Weights of a small mixture-of-experts language model, trained from scratch on English Wikipedia.
Size: 19 layers, width 384, vocabulary 50257, 137M parameters.
Below are experts of layer 3 (counted from 0) of a mixture-of-experts language model. Rows are named router (the router's row for the expert), up (a neuron's input weights, with its number), down (a neuron's output weights, with its number) and show model dimensions 64-127. Each number is 500 + 40 x the weight over its row's rms, rounded and kept within 0 to 999. Numbers have three digits each.
After each expert's rows: "mostly gets" lists some tokens that are sent to it at least half of the time. This comes from a sample of Wikipedia text that the model never trained on.

# expert 3
router:546490480509442566475492568506551527532389582536468548473492431536567446445524424520488509531526511446530511498520561512451465540462478504571467565454497502470541436450481469564447488510485554
up0:455460546477520511471525458553540461540482485468534446443485387557541544460488455477481497518392519471495553536551454552507512412483547457551555496497519483429503494501469559470447482500503526
down0:529479507536430449505559491377520523470523534518533571508536511472483498466497463491505493527527472510501474492473511463518449525494535482453484555419507512451487450435551546495520490491484529
up1:491554419486579428492446613472504488509469505484506528512442499497476531525520436476561466537454455524421487530463468472501496483549512530500504466523522500586414523486497475504573547462520491
down1:490496540608494554533541492468475538500599537490462436482596514578510443478511487462476510506538471487536515376521562468498464572513567435517528486477504489420508470501535496604471416525509455
up2:484500512498556525493448518454494565510484433488459506481508480583552485464511459431498579506517414489449509551562497519529548481511555559522492519467483455519444525461476479523469450537493462
down2:506566482465403494540463535507550494490552406586488568463510536478496456482457406511528491452510462490538505483464490467445497466510607520525489475523557507483520450466517496485509416432468473
up3:483499380517534484551491548418471500578516512442467522493476563523462436454470462475538481407434502491458580523537517555516501454494523498507533509500500414506545444503527544465520473414499501
down3:514530617558528509445514506416564516572509506496478516477526412554482520517526528457533481526527482516535460423450502405516431570525577419491521509453498534460452535497517514561437416546508504
up4:512450421514476430501469467465502540490437479573590558480459452438420525450503472516488517569498465493563509580494526509483523458539557545414437544489509475487407520536533489521460558550573428
down4:452558468442541523499535490549537446475462515487540469496546600427516480450523513539480500503577503499503497563513433447487506487497525518532442444470504522533462557494511513530485525481528455
up5:483555499463498490513505516552500487501496503435552450488407512528460517510455498525549556544488576533430467537569531513426545465539527496503532450552536509464555552506502536512505513493466503
down5:516509547473503516489463548400523585523490509531541499479554492409501454470484549519506513509515542512412435510413509573569501532537553488462510493475530550474489461549533575496468473521463526
up6:441550496416478505511545576464513495510484450531576519533442521541580482481500534500563475522561478458473499512540495512448514473475454478591550479438563512577446518587431509479491505505438570
down6:529516504521450462493440554439520581521514511533535401508482486520477485577473464499528484502535525515435480508524572520528532464527480527502493523491526468478493404490529467514496494555419519
up7:561547535513495523522471531444512452498415528466506546586449486425584515482458520436548463468552585502503571535526475495529517527549474520482552533465516459557420512480456473523526472526394509
down7:420471464485507483510499520361480560505529456497516508439537541509561476492458468441521511565515544461553491488558523509518530522537499519531440579452548518532477434514483506560489488495528482
up8:434522508509546494495517431472529374480584474501477473477506492515433509545469547487534481568498484441507539507505528406512482485456463444498530546531425475477534521480549616493514525459530485
down8:534512480489586566426609507594553531519500504542491504479500506474567477480567543516476509458503498509543498510454422471468554585489556528502550515451531544507482571532540511499558427486590456
up9:552477417462597523511535549534528500527511446534480497510496446501444416536514504535547567458480486476457536534507524559486487555514450482517473485477490487460544456539431480562491487485505466
down9:506518559467518546527476500609474539560512535508523480538567400492435451428547514549513564501444428534460398418562509401522389513564524488446547489567526490502575522418513538492530430479476510
up10:542420472476504553467525486451495496551492490438565547555497501450500470528503480419397520497535440561503494508505481502533437407485499517541569462466499497494487503576548568569455479501463511
down10:466461487506507511548526574400504543538514510560515481533512477491549507472486494464547445440527387510511558455453527516427488556498580465485447490484484484501431536482532523499483479515586468
up11:526494476480504538522532573427496527527454526637491523504474519548549430502470512512511426513475476480480546490527467560491554471516491510483530617448547483543457421593441488472448497518389568
down11:488523520518434520559478589349488474498504527482498438465519523560519521565499459456506526499466518508462488521588491519509467464515443507485516532481524436494526425476506479550447525573419584
up12:567482523521446511421491468494450517522541553428439483463517523513488505448528519513451478517533525511538435505552590485560475515540481517555528458387512564495565530439439443542511500487523513
down12:485461514481563483513445512346512472510516507537534481507460478446496472482412450520532494477601518489429470443414503553507497552522545440483560500431492472453493494538460533473473544491532520
up13:463433493490567539516520498465454531554499436546478548507506471517515520480537468525527495498519477470502498568536439543501537477437508462514496487466541441474566480464506480472430542512531473
down13:545492487505426516545517416310529442485565569489508477480514482530507495558579564502490470468531492507545521524466490510490465488489539523482485565539503545566500574458560547503476459512445543
up14:561490398468495520498480553443431508523572525451489526476450595438487536453486542485504493558545427488502511462524540499534458500543457548557533502474484468485565527487494566524500514400512466
down14:470463570511556495475509473492485520545555520511519468523517465449529459531491526512498465490561453546493500465444494560457497545497539464518490456430488494474468551581544510519485492596533469
up15:509483528566416432451539495476481441407408567452510469451438446520494559440479461464492470584509508450531507457482431512490513494478544495556475588514558483537517481419582453474483422527552503
down15:507493495539474474490470458270413438394511505513487521501444552546525505516388497501483486530508519471520501466498513488478503473520492514480473542503459480507516445557522467470496483505485514
mostly gets: ", and", " as", " that", ", but", ", which", " had"

# expert 5
router:469498470450537543477548579516483556536461520532505549464506494563588478363533462505472491539538519492519486497502589518469490480418448477483508504500484465496507488506529527518520559456489525
up0:469444552469512544455559498428492530548573506478534487521544483448536531430454502482531499409533503489509481550447579458458473495486543480498471480533439514508548491518510514454458520499527475
down0:455573464538528512527500491515502464415477477495471514508457599505493455554528517526465525525460516489498480475509509563543505516464497539457483504571541519536431568506500501494460536541478545
up1:471482486448508524521481504476474568497503439421499452472459478533520542464493509466475476522557514478472479566501562529493449472525514478458577453612480540520478486455506551503490578431463520
down1:503505485506531482551522475344443467509543431473527503510570553523493490418479549575510480460485593487436535513419476485504435562559507486562535509514535512517473571521465510441508516566516546
up2:453534423533590529510607537608442490558502514519503511486452515486464521387507539458510490492472457481538511535513476522467412504488533497437515473502502551518455519479539505495446499551556514
down2:496529478544524449572470439174503469425525446460501521520588538495509594554484513550499481548498538505445506562510512461551420445552490559526546522486515499517474508527503519441510529514477501
up3:458479447485493560495539539485520493522563531526487485491543554470495530468460448486550520495513467483527508537550519463481462481429487492429576482423519519505592508504463460481382533483525510
down3:399473588513549386499475516535614440490420562433460545465496494433515538524520443481500534486504547554534522555546534476467550532543541443509522493493498459455511611511521518518520589536501473
up4:478483519484556520455557473591375503541509557624465509442562555489471533524537501485497525583451514501507564454507506444481504521409489523524442496528449545488426504499494481561476492563486523
down4:493583430555549530522451538368550518456450454452533502538515437546459487493470504503538509493533484512497487537535526541592505447474479520405588444496552540487495437484529506434516461444507511
up5:447564515523464557517529486494557597484507505475459464541535517485486535475473469447518552486492554532460540528501567567498573441459525488516524494592529569476557560490543506456504516466522541
down5:509479526435506465584552534328482453464475500420503524502469507475492540484546535548563497532531564547416479420558442471491581487562560457420567470454547449503510490510500578445514472477500416
up6:516467501481517469525444525495508495425507544492485494498509521547585546559435536514464533527503476515529456500483498572456487419448508586438473488539545429460565529578497495512511491419524469
down6:471488557522483464477516500420559588572499485477497511467486459454464505483580432447580468523510531511524507492533500457547443538500542511521536564475508510501512540496520486559496490535536538
up7:406477573472553446502442427470526510441482561533533580492483476531621515463494474518527497529582516539484481509470527536526497452572473531515380582526523493501506510447545498543507539500504563
down7:503527491528539474487627552315517476472522515453561473551529520467492514479457569474513501466488472459497536548503446500515497457505493626477401526472469514478480501506469523510377509528513477
up8:474565542436516490482488477478553530488546509474491529557500581545527515533531402546520533510492507480534497470534512517483556491514499518555515448578532506527472489522505515481460492544457547
down8:509526534444521461534529519324510470560514512459510537562482517465480508466517532522602505453493560546535448394504471479552511539503474466431494499542524513499498474484480529483508483442489486
up9:487545453507451496476523434532486466534544524450506465538443562540436551424576476481530484508540490513510483481576512445464558501518504519462504476490461488510519490477538484458472524525516521
down9:436550544462587504549465508492546462455458486520457526529442544483532511523463526494503516471496484544551500443509471545519538546499508502463494519514507521474511535466511480457467551431483468
up10:434592518489445420446462483566514532564553474461532474523465432519504480493551544484505501534445485540502523564484538532486525548436462478474521486533480565498461457490493536505564503464474531
down10:546521542457512537536530500419478462476553507541490464569502612549503514422512542554564520529572589472512477466517428561537580452567476469466542477495488481509541480502493491484482502487505438
up11:572429441507487630493505517411498540494450514446465511462532513478508463493466446478520577509487462493442549533442447472474471486475533502479576523492501514492527510474512469526417587504493533
down11:466499483523562458564473522467426504514462555510514504552520570459454530462506569508468454453491503467528507494520544560543589480540532437484535394504575462534510533489449552471578502502528418
up12:579488451474566496475529586473495524536542493495491540467519445479522488493462570520467540555508450552522559570533435469494394522483541510500524526438462523475495509482477501535416541492540452
down12:485514449477497482524410463354500470541512491560509478516552515581484506515506511526465464472517529450425454613459509502540428438518447520483512458523566535525419546539487582506556490541505546
up13:531446516501448561445472444484518596510440561427488480463490476536535475566488476517515541513579480528483493469456518547464498506548428516541451477547501470505503498464572513524537501543477570
down13:451508478476554462506598515554479504490469509585502475461536481511477484481476486493467426473498525487525521508515534507537494508487551484490516536558568491501462474560386563476444408469507392
up14:528491470514470556521414482446519515493548489474480487512445550501479486464498563479500492519518463548499528539522564440536506452523528455481540503480539529504518468454562528519409543495504483
down14:489509572516523494474586473706492546416500504504522455499508493514552487487486499535499499468556566435544532459505428543453570552542536548535530493509450462465500505512459449489514579516528434
up15:602522561491471454528408529511529468460572507471543499514546487492560521468524540508476467469480432543472492512514485489494517518481525520511493449500509446517545505493505472449479525499428473
down15:473542577540437472497481485492453499420518466528439461507510542537514496447456451544531477499510509500546454445436529517565446517466492573455471556554502509508524483481479505446477486486478480
mostly gets: "| ", " S", "The", " T", " on the", " L"

# expert 1
router:528484459413506556481519525519493518521484539556533518480509453532555412491544443522477478516533572496526511518495503484457538549489453503481532547504478428479522427523478513487477528494536526
up0:539469483540487548515479567445487495519530510529557501434437568522556488476536525518482485521606443538481561500515474580518468463449418491480513538530478560456478513434481467493494513476437446
down0:459524492526462445506497542629482539451510397523440500512513532503482510499537512452476509481444478458562530488426498403514554517455481420564471524467488532491502469509436471540558451489508490
up1:438550457439517473500451543485479526575592479448484485549455458496516520539499472559477473545457541456550468503464520510507557440536524522494567496534515499474565533486534448544564481548516493
down1:492475479412520460458553507428546449500563524497441486506574496482489557541467509482496505468567549496497459420506478508440444424486530539542418503529465472554502482575524474511479523531577517
up2:492455500467503491499417547484503455465513570503507485482484473489538531512517516580514505509485536484489565501435440429478560539449470570525507514548561482509521449548530494566428488547458519
down2:467438508513560447447544496501480489527565498531539445491483473544507532555434496485518448409540539523499484519550497564581491475528517542529452537485488511519509484486525461412534508525461488
up3:575495447519471485481426396556523486493509470538502451522488490539558521453453519571470519525548504514488451575475415485538538481562493477416511529423515513468527464454519469463550531561576485
down3:476473542489532495518499583473430469438505484521509469477501566437506536473528472542582501428517524517522440491522560464475516383447529444509503494517462477481575534503543490518527537496433503
up4:471485447454526479595541458504463461555531547448552516426580527495503469570526508494457501507439557542493494472501479485538520464507516533590446490545443487506454473494509473510576467508551504
down4:538572544481480523423506482423477516568549493488533464547501459543496481462430471516502517487522486477444474501530493486532462487520514546495509448465537521506491486465534480440497510460540417
up5:476511472424543560463478508455456476510554454471501494491461508521505498521520520591440463562515478504490523500462513506604550445440469509471483521574507504440502523426511483495509473517424432
down5:488463484470501419540479442543466516433529504512432500467473495495481548492499492471505515464499481453502533448454439505433521502489493496508500497506526525553486480449446464510472508429495504
up6:534465487544455469469499436441549495541511517540499531551513505491501491518550491477517536496478550513541520514510530487516524490523536572412558531559506522533546459433519502582513507513478511
down6:503558459513532510464572487365517486530535505472555469489572471534515500487521485553601446513484473483563487518482523487505456418487493515504601524546497500481528525557490509410479529473553471
up7:539474479495437470536487528581594473505542487583490540570548403473535501514462527518447521489529472465489506535513445460468469501484519540490453505447579419563454506496511458540515531558461458
down7:512441485490529467527478548472493430445505520448488410586444508491505516466492531520506504537506450559520521515533536501586512490489547547488545499457458433467508477541485423454487506508449475
up8:444478543522507537414556564476502420454500527522506518471470543505530482472557534534566480480541528511465498494454519583528548517465488522463500525561512582447518499503471493413462468480498493
down8:494569519474490523557455371528486498509521516460514539502501501477506469469515549496408471518457449527540463483436456516564489485524480509471538507507445494432499438492550552550521470503521454
up9:521515509499516495475440419418418506490491495536510529506530436538495518427528480511510512451539464525546492538549444503521566554434485477437461515355509483493520511474495523535512508480557503
down9:480497513501472455505486534402479475444496491533442478473465523481545513432495501472547506418496473538503473562538501511520540407511512513521431566486518527489468490518489535530486473420388545
up10:510478470480503527559513425563457509506506542575505544501525478503523517524435471433530569453507482473587482483479450484542568591598497465510517491465581483490502497442502555411528527495591520
down10:444483523469499512496487519286591537523491515531496440510458438503498492504495477441506505466542484508484493517564475477594530524489462493491497458465457457501461487525528548456500523495444518
up11:471488441572522506510487447541461522445448519526437441562458445552512493449498502478511476458558427481524427562472515465513560514465492508389505488457517479520535470472488518459507547480511496
down11:485454477505469491551481478355505490449475514464471488463538549489474571458511526467506567430475488456524539565514485470473530431490490524490513504517496477543436495468480577549463473477421534
up12:559451536523506527492540469503584524457518480489454445511521482507513441470484542550461478512555534480518454553520447499425516497475486482471537426527439508537442560553475533542547527487544471
down12:451480533522449494529545555470531454441463552504521512504483467509478512494569550453533507540504475528516617496436585433537549510466536514453464449523530567480497528444504474477444432522483455
up13:483450506527514546449493525468574483555498524518519504468419483518503433494484516478560539473500490547516569457512409583533482503467435527548521532521442510459494482494455455521485460490497507
down13:529531521530498471583470537320525519484494422484489511478448456537503547526501497454531570557474545536496514490525567451588467497484428556408517563539550487532528518460484464526479463542462472
up14:497526538509521529489503471445533531593484589506492479483546483495464537503537542453474462522527505541540467532501521529504523485418515545497514499561419523511469505537499507570505475479437482
down14:480469516505508468476503521389488425483483470437511532512486481574517528524460540420522529488438487536464542555576525488482550527498475538435496529522595545510545477446419513485515473456477384
up15:540482554510497470495470469578498445513519474558437540525485514513476474524482387463529551436524537484547467472565482535496512523565481499486457525460524526467460497473546525566537531478494497
down15:502540503556456505527423531425492529518543516503468512535436519541517486429514491514535523522509508535529492546516502483587518401532521504545527519531465491491466489489540557544519486506496518
mostly gets: " =", " is", " this", " (born ", "°N ", " It is"

# expert 0
router:555521506481538513435517526522520573521450509534532503492480489505515396441536472533454502502566478417448480514460499496453500559520459460541461525473475421466449500524546548549520559564541538
up0:492545481473519520531495527525467504468553609532459525536464539511476485466431408490524501494514509411517516454494469578533490519503511503451503528464480445462448526477553562437537575498526469
down0:463495488486480445478538522513524517492518490377550473560450463509524519533494520467444550518597445462467524533485463420512496546564559484480505429526535536482439453533454481512427530510486511
up1:449548533466570491498502504509524480526455588540481493483561513491435507497542526489555442459536426483493505519412491555471503534508470443543500498526548485525407542486478542513562522542542540
down1:465474488513439485494539524399502473487519566420511498589392532492545505512472471451484532504480491499514509525517438500544466508471494543436515488545457538482508447509513445520496497474477538
up2:468546490484450488489470546556523463510504482465512494479515458429499512589494482528507456463463462488520535545466578539517491434510437475490517502485491524550483532512536525545491448448398475
down2:493467463551514591514519475557493553540525496509495471528490417499487416436489559532450504464576531533458483482479530528501506545532568494469500523494479486558503486565524447486433553548524510
up3:478519484598434495417515500514439535555533467511545544520429466558449468489507488486551505546509451509468486462550419496468476481582498501508452506471490492524497534450515456523450515484564494
down3:543548545412510496526427529351564504457527506524508463536549484490539597581496525553513501512469504486482452498479524533528532511474491486512553485511522491483510530529541564490527505525526509
up4:489422499502466492509537510525549471466511427508502462499533572479538472508508553551416461528509567520519462582500525463505517478475529472478546477558455460542534562595537453489512554489490523
down4:509525506526513532438469525494485557542490509503472511441478474439448508495543418462598508518440555504467512490565559511447435506516432527462461520482507515529521434492492523507442478497517456
up5:498470552494510534435436490614499493537514435534555437534438517475445439502516518482543509526528494475496508509529408580471539499563521541548422500473413407467444501532509482471526523528570471
down5:524484505497524530561483515299512450464505549440466489524530467479525567516485504459523545501468559541477465469496549504582460464525430508468528513571532574498517491587528541488545578508463482
up6:521519503503518471466488500553507487489557471495533519607520451548499475569528432488548519479486538479482532581523503480553495519445525448501517501507424546449488587489481561464503512528508483
down6:433471514506518469616558520369541507480419465423498432546489537510502536482482614513516555467566502477552524496461515540443542458517530521508493491562583465490516419512542490473465499455475509
up7:425512435488424440450500498533483471537529490448558443511503474498549508463460473462468395502475456523610469450485528473499475461522457497452438464497549508500532560552493429484450405499509512
down7:469502548525520556504502544604519487484564499505524550472494398424500497472549507553460457528487524523441478444490556551519515553503511549534475486491490459470463470502483479492480526560469547
up8:514522520540486457456548476527463417472502550528513551512460505501501537468506552496561469414520548497505534512521488540519489473496528567592465468560494522523462536499562502515518549510490466
down8:484481513467501453618475519193525521497508481486581440522448495503513546554503530464551542488499524473473456501481494494513523533564492491461520489513480496496550510490504556474502544496510505
up9:503520561485506490487437525633583460505540521567549442512552395513485476513504517488480506496474554495493527524495543483456487529521530450467479463485454428537470515521476559512437497527508475
down9:503464460551520480554569522470470460500471512439474578526390535492507528498541487502515533517522549507449477465460483549525459420516514536515526528496511512498553472460527401434467509475463470
up10:541549544485525486456440514653485554543488413531475488567427469515517448517435472504574524446509503463421435452476473446416490505476506476512509440473443421477483496489516483546503526450506467
down10:533482480513505479578526515325486446476503515522518469464550528515465546554550519526570511567491552472550543505518537545560457492540482499455575431533506505544515568504536533423514501506525523
up11:500475502553508479530550499474559523499456545487478463458511460531557543465428454487465509543488520460605472473462521462452517475453479443490533500569550521506537512487448522520485518549418488
down11:479575542494568509459479510532488475511539471561533545516418537458523476533605587517499504532629525484366508491505525467517473530529503477510437486452487462491466558458516514475507469562562537
up12:522615578498424467483533479504518496585452576484569531460506433488546442461571525505537450482472493485428585500541460503393549480536510520494445494478508552584420456418411455533467419471564518
down12:512496518495540510470470489486509494486573463501543455533609551503541498533465482568451530514523531553543463507447576546680457489428478527506514568503464532439526539560589512492486521578487511
up13:518526482489578440472487495487426473536557531543457559528549526516452513495549523536589537450599520502450420535461550513523432494482531498472456518457419492482467505487525451492546573509564520
down13:529483503519387428519489528434502475513444529434552437555435532557489498512406446496439550516492491461542537520490391505470483486509499540455515457454494546513550437500506490507398509493496538
up14:556443499537485483428522513532533512471569485482536467483497476547464458459588578488535518471476473517555546422615449480523546494467497539481526484489440493489525577530484513521442413495557513
down14:480544508391498574568439476439406484507520514589465506485555484458494571470446574539500439509466468505485503482444492433547492541538534459518467473535557496467520453515505538479553442511458513
up15:449494492506384511463500474528521480524447546555448548534500540481567531564465473501457533478537522508503528558533511438456509574497555493494445483520514524573565459556472496488420452492501555
down15:463500524548617508512531574550527550478526543463512494482384458454475520497565481565448507463556540508459536430529500512546460492526535537480515557454478579472416584496539507538467562534497462
mostly gets: "field", "ari", "ica", " House", " War", " Park"

# expert 4
router:572539492479436527472498544529522556541474512533566510447543438534528433422538452514454490510484524459481522527446515507462445543543442475559467533511437453494533477505449522469452507517512534
up0:580505446460536435525505459543560473506493466486550584452508493491527434529493438544469572456501505523531450489476518509485421532473447527471492404479522564569493519477484456485507466436477535
down0:392433576503498511541460559351464515459495475473481504450481500558491517520466547514546539454479526488497495474452476501476558499522533481498477476513460464509536503414521454497525476539452471
up1:452539521566526496457465557422530497502515542541423493549510542488452431400487490455539483434524563471425519515489509488520514440453431455475534535518475480515507518493539555466531478472533492
down1:498486508497441431521500514484531487528522488465566481480421527472516482613522566451464519510497485426502422502418481541498624523539512493541477482524520508457525525546547488530425468555544544
up2:499517506548513524427522525578502498489511502453556522493463523543539526601537550513470484461457503538487519512496499523447552448497465582564459474510577560457458510509493511600499422541495506
down2:487525463482523497582470523135499441454556534544453482568528537499542562522449476510556551486507445511450503459507551477496518564509506544437518503519456474488553487529468502501479486475446501
up3:480536487465573476488405530453507572475535460431445537568542438429500462448478526396485486503474522505489532451570465520547511469515521480555479490488519494479546531470461547472512471399506527
down3:516569498522522476607493470402462504534547524495514490498429510506510418569470497488458488523562476469508477581440455434501451446542541472558491561513491461512466549527553440542543499550485437
up4:511485422464451457508574505481425486535505496482438467473481575450503546565492483424510588505458481510467504492484463564488458505502548454464549504488470520558511526477491539490466492479464491
down4:489581503517504524542494539415513551432468606459500477476459486482412510440489478528477466498503563532571422539532529470543513437513534503448486502533543494573510463530503446436522484479546507
up5:495445390414497507580497525584533483497497487513408462485529512499524448488523504527406507581485451435510476499493451518518463491562431531479526584425534492485502524487483449456439474457584511
down5:457511529502508542441538506487516586549511459541502515484488473486593523496554485565530523536457446471534467500496493481473420483536559437490536552536518506499504463524512512469501518586405514
up6:458472488502469515521484533591549499589505538481557506505540484564512454487473462526473475459524537595459502460514538451491535577456507538470556558524475453368415485557483519462566521523511513
down6:576485498474450516510455506508499474500475436484476453535485522442474469598512507593485534454513471494518415509469463495451525529449499494551464415434493479505516498498531528544467536539542503
up7:598488440538471570516438461564500505502453488539541521463468469556578469520491532536470541479524533549566506476493450474474533510550464526505495540469487538487485528456471494450427471550458491
down7:467518522492479435500500454283472466507501441478437516548487510511509495458461472498474575469415444487506530448496561512423463425523516505524500580470507524486513540518520511520479508464402529
up8:507519512503476493501454483537487447457500567472562507528501522566481535509502490422543485512516607556469511541519523423449591469452550516519517529519528472511479534558486459518563557559515492
down8:578449553543502439534486481637482514508492441480445439508434489516434464531531476476499473447495565460509497451473462538590548512521458573507498448451536427505539517542456561516492510476489493
up9:488559475444563463416510461487506455496555478541490466545508453520470534548500497498510460447444535521467497501536546512500502485483438467537527483506574474560450557549468456487534490484495520
down9:512423446499512543508455474512535478471499457407498505495533513574518541509494555396482453577462520500461500436443477467490511477598494492454560500524504499469519422541485473512497527492505488
up10:456533471495485552506508515548478504536478439559568499451512479487474498457478520486590523541526499502468495456553515465494527535492500511517475567482489552591424524477450429520463546466502472
down10:567511609529448517408513427568568488516541504481505463495573458501477565528498451535473496450487508534499520444536624514483487426547508431458520523518515562508494435580445488467510497468420462
up11:487539506477492506469428555582529436560483510411475445498519525483497552406544522500464517473609497498508446557513476457497564508552526499488431579528477492509453486434485551470471521449618475
down11:504471469522441455437540527740456454533612494552444479527479483462533505507486452539486519432532473515479536560453528520491489503489469488500429537498462559414470474568485495483540513561464542
up12:451485462531508490418518534551552483471515506507503529474438533538539518590487571473525480471426544521465565515500452458505487570518561534563452474456530545490487533577537523568514513543551487
down12:520560489462548440534522469217513518493543597560499451522528542523521555524447487496545490511570486514506530499533519402469519535462483526463474456523454559545523487522506576456513535419495479
up13:441511512488497535468556513341456517478501485514476478545493409421463535451523459531519467441439610458481587501509544448529433541483380495507499499485461533502528441486493546457442492543399504
down13:573461534450445464525498467665508521506542415491477523526544508489536463505461533565516444507494447463496483531510491495456570524535539487543526478435508472485449492461499482476479494462528488
up14:483466513523492463541549441538504505441482496572560496472468527489516463568432433487514515497475513512404502561526554521488481433454477474498530506519515585477477476548500485541554519592538494
down14:483422585482516483529541492253514469490540414469550529486493464470500482461574533429549519487484512481491503488560582524518457595547529495483508476459497497503519522514454521502518450498482504
up15:553513468417495464519487457532490452521447525433597555507517484551508470480498488462547520525521500576516542489509515461527447488517510475539533520484478536491481527419461434540519509492522500
down15:465435580529487487465481472508501548508472445448421510458452536532543549456569537525521448471526530533564579419504516494498486505484462451495509501502498578497502510508466536387522481532425524
mostly gets: "°W", "er |", " ·", " | United States", "| No.", "s |"

# expert 2
router:483469478490474556519484523522517531584448468509495585434522415485559434390548478488457437513564518517524533583445480545480465576520457510542511568434475513429509388473480528507501459555504531
up0:498532543506538475493485416417496443487507440515501499524514486543496469468378506481559443480518481514465572538516488530529530459504513492519473539523425565476505456477480478514561535513512457
down0:552531494455510531473500531453540661478436487466533464455515423446496532521626624520467477513466462484508455539470506476499492513494525490495559547545579414507506525470485509457436497487535487
up1:509415549511480499530499439517500498558422517458449471461520439481528519336488476477522456457478482448460485502557470489463463540436506556474561521447533515521472427542377502566488436444547589
down1:481470449549471503462511545441494523470434480509527538414442464484510574430491554473421548541492517558497562430420467467503469485482556518542522579572504476434458483464520459506527494504522501
up2:424566525552510463453421460558506536473479546454460517519509420524524514495508473483527575507549520511494536495463542420594461507520541444488474485525510461520404455521418509477496468524551449
down2:587505534454472500545485531512520522534536516535596399489437554500494474445478450488482490525458472428465489484516456611367495498446508493493458466477443539483506525527535482509496519529535556
up3:465504444486536479450552480480528528483532506509525449454577497474457407486540519525493479467569527493518464497480464479355470520510520489516497494478487472487512459466557445555522487523462512
down3:509531524565527512510513490437542526537482498481552515511442391479473596486489473460548546559458571511547564517486525493538525511512525563553538530508546551471488479460461559442475537423514529
up4:441479430520516515488506436525488420461394537538490519433535468486501453483492540561517443524561509551499548499508418526502480500522563536495533463466515526522519447515488502467563424434513572
down4:493521573520508459448475520320507607482419516423452476457513467507468557559510526513481563464452502500480541480436495497572521450527537565531522576552524500483433509447503440472541540542564472
up5:520565552550543538513516490564510525494537573471460512429472451501516485493521495474555509586484496493478514572547526536502528463530590454542510521487522529488429486443502504496528523475451532
down5:488485540510513462510502435494487469479492494560464534518488546497480542542496440508491541446531476427523509495519484432505531452509494466440457431509544543504567568511548490528555430465517499
up6:554482510542484476477503445413549530495539521434456465485495432546442422390466485503490477463477474483528493535554446512456508490465508510560461489486449534534498520424445494501514501544492500
down6:535558482515511556527505536528420527515473472562481470428447481443551575520527525482529524544529503502458493491462534497496506486459474432484532462551542510443486421561511509477524553487453493
up7:451489514481566431402494530558457514457452521441497581487540541481552536573487467512452485507483488508465512480512473540568532426527473516580496564493438516574530490473532547467534523541424470
down7:523465539522488604518493498561505524512525461604583465511455463539499517477533477499507502561485542513514429504504510459485463461490538508497543507469538503430507556518440438556513488493476542
up8:525515485499553513512500532511598610470507532523502544535484472536547525471534490448436528526472528497472434523455474532509532520580534468486553521526500524538476425551479541498515539477506494
down8:495428571513471471427493499440482438458552515488591470442505510526441480467562483470531529474458507527508530471585486487517490491482486509521528512492504504489526522457571437483503537503471588
up9:508556531517481491526477469507481470463509503516531463506510528539444512550510517574503492482497489519509551458551492438483463461473408504510491508513501466444494641554475481578496492598539489
down9:523581506493451514522533518559499540571525570543507495548488487471544491410403486475484427495475499461442468493478552513481516484492509478448500485528511528537551426466484501511451512513502493
up10:409550494456479465430436436433482450489483492516491506528520422562504530491476514486471497478505502515525495432448492457450488523496496423518534461511498434499497472494469513545451439500520382
down10:597542479507468529517482536507498536544539536403526369500465557509489407524455520519481463559522530483460478522503540567490452476489490556510514535533513524436462526494516442462470524506512577
up11:496426506419514507493527459462632477537523480449560529455514478469500509500534454394477455523515479501503456546520469512531483530550460514493535526486528461571503456506462514508510444503471531
down11:454443386504534460515455594322519491466538485412553523450511512452492574443505576484480588468484520551507511513429511487608467503493488572510474561527513460445530502501476509511490530475507527
up12:455568489476515504546500493528445478505593516498542502496555539552494593554478468504430541472436545474457507512492539471538447459468472474436452508521487504482492497508550490524418459534450478
down12:506463493510382488467479492352541443549503412451453482542472456467551433470403554454506458527566496522500531509496513507481510519526481533508569476596505485485565486499480517502485500549535504
up13:486444501471458511410559557571507553570526518450508493484585427523444543537537543444501469490423450508481486520483495481518501479483592485449478459533527534484413420519546507495546523450477512
down13:524506558561546493567462476449468407468495478486441423535445526519502507532486417530452471543569487489499544492502491470516467478548439506478459420550510494441546575552580518489508500501524462
up14:530474470504546510567505487508474533488525489509506486596476475525496613469544431447517469514515510471474464506530554511454535521521455473473550509518504539467432448596474536539477518479622470
down14:490505429481478535450491556507509447495522502445535464483479509440547475467498521523507503460527530499492502444412554509480453491461514519516508591569471436494552545457562433507413511524472549
up15:534553530491575509624528439532450493533525592431507565515394543489517499574483473494492515538476477545482484532462515564541473467498508431487517550508587538528484557447523539465459544538544503
down15:499510404506501472422554502368566414472550535578524453563564473523453511463519573548592474450491476491459472466562544482472514500509526460455482459451434536546516482495505539531438448460477505
mostly gets: "′", " first", " three", "th", "°", "100"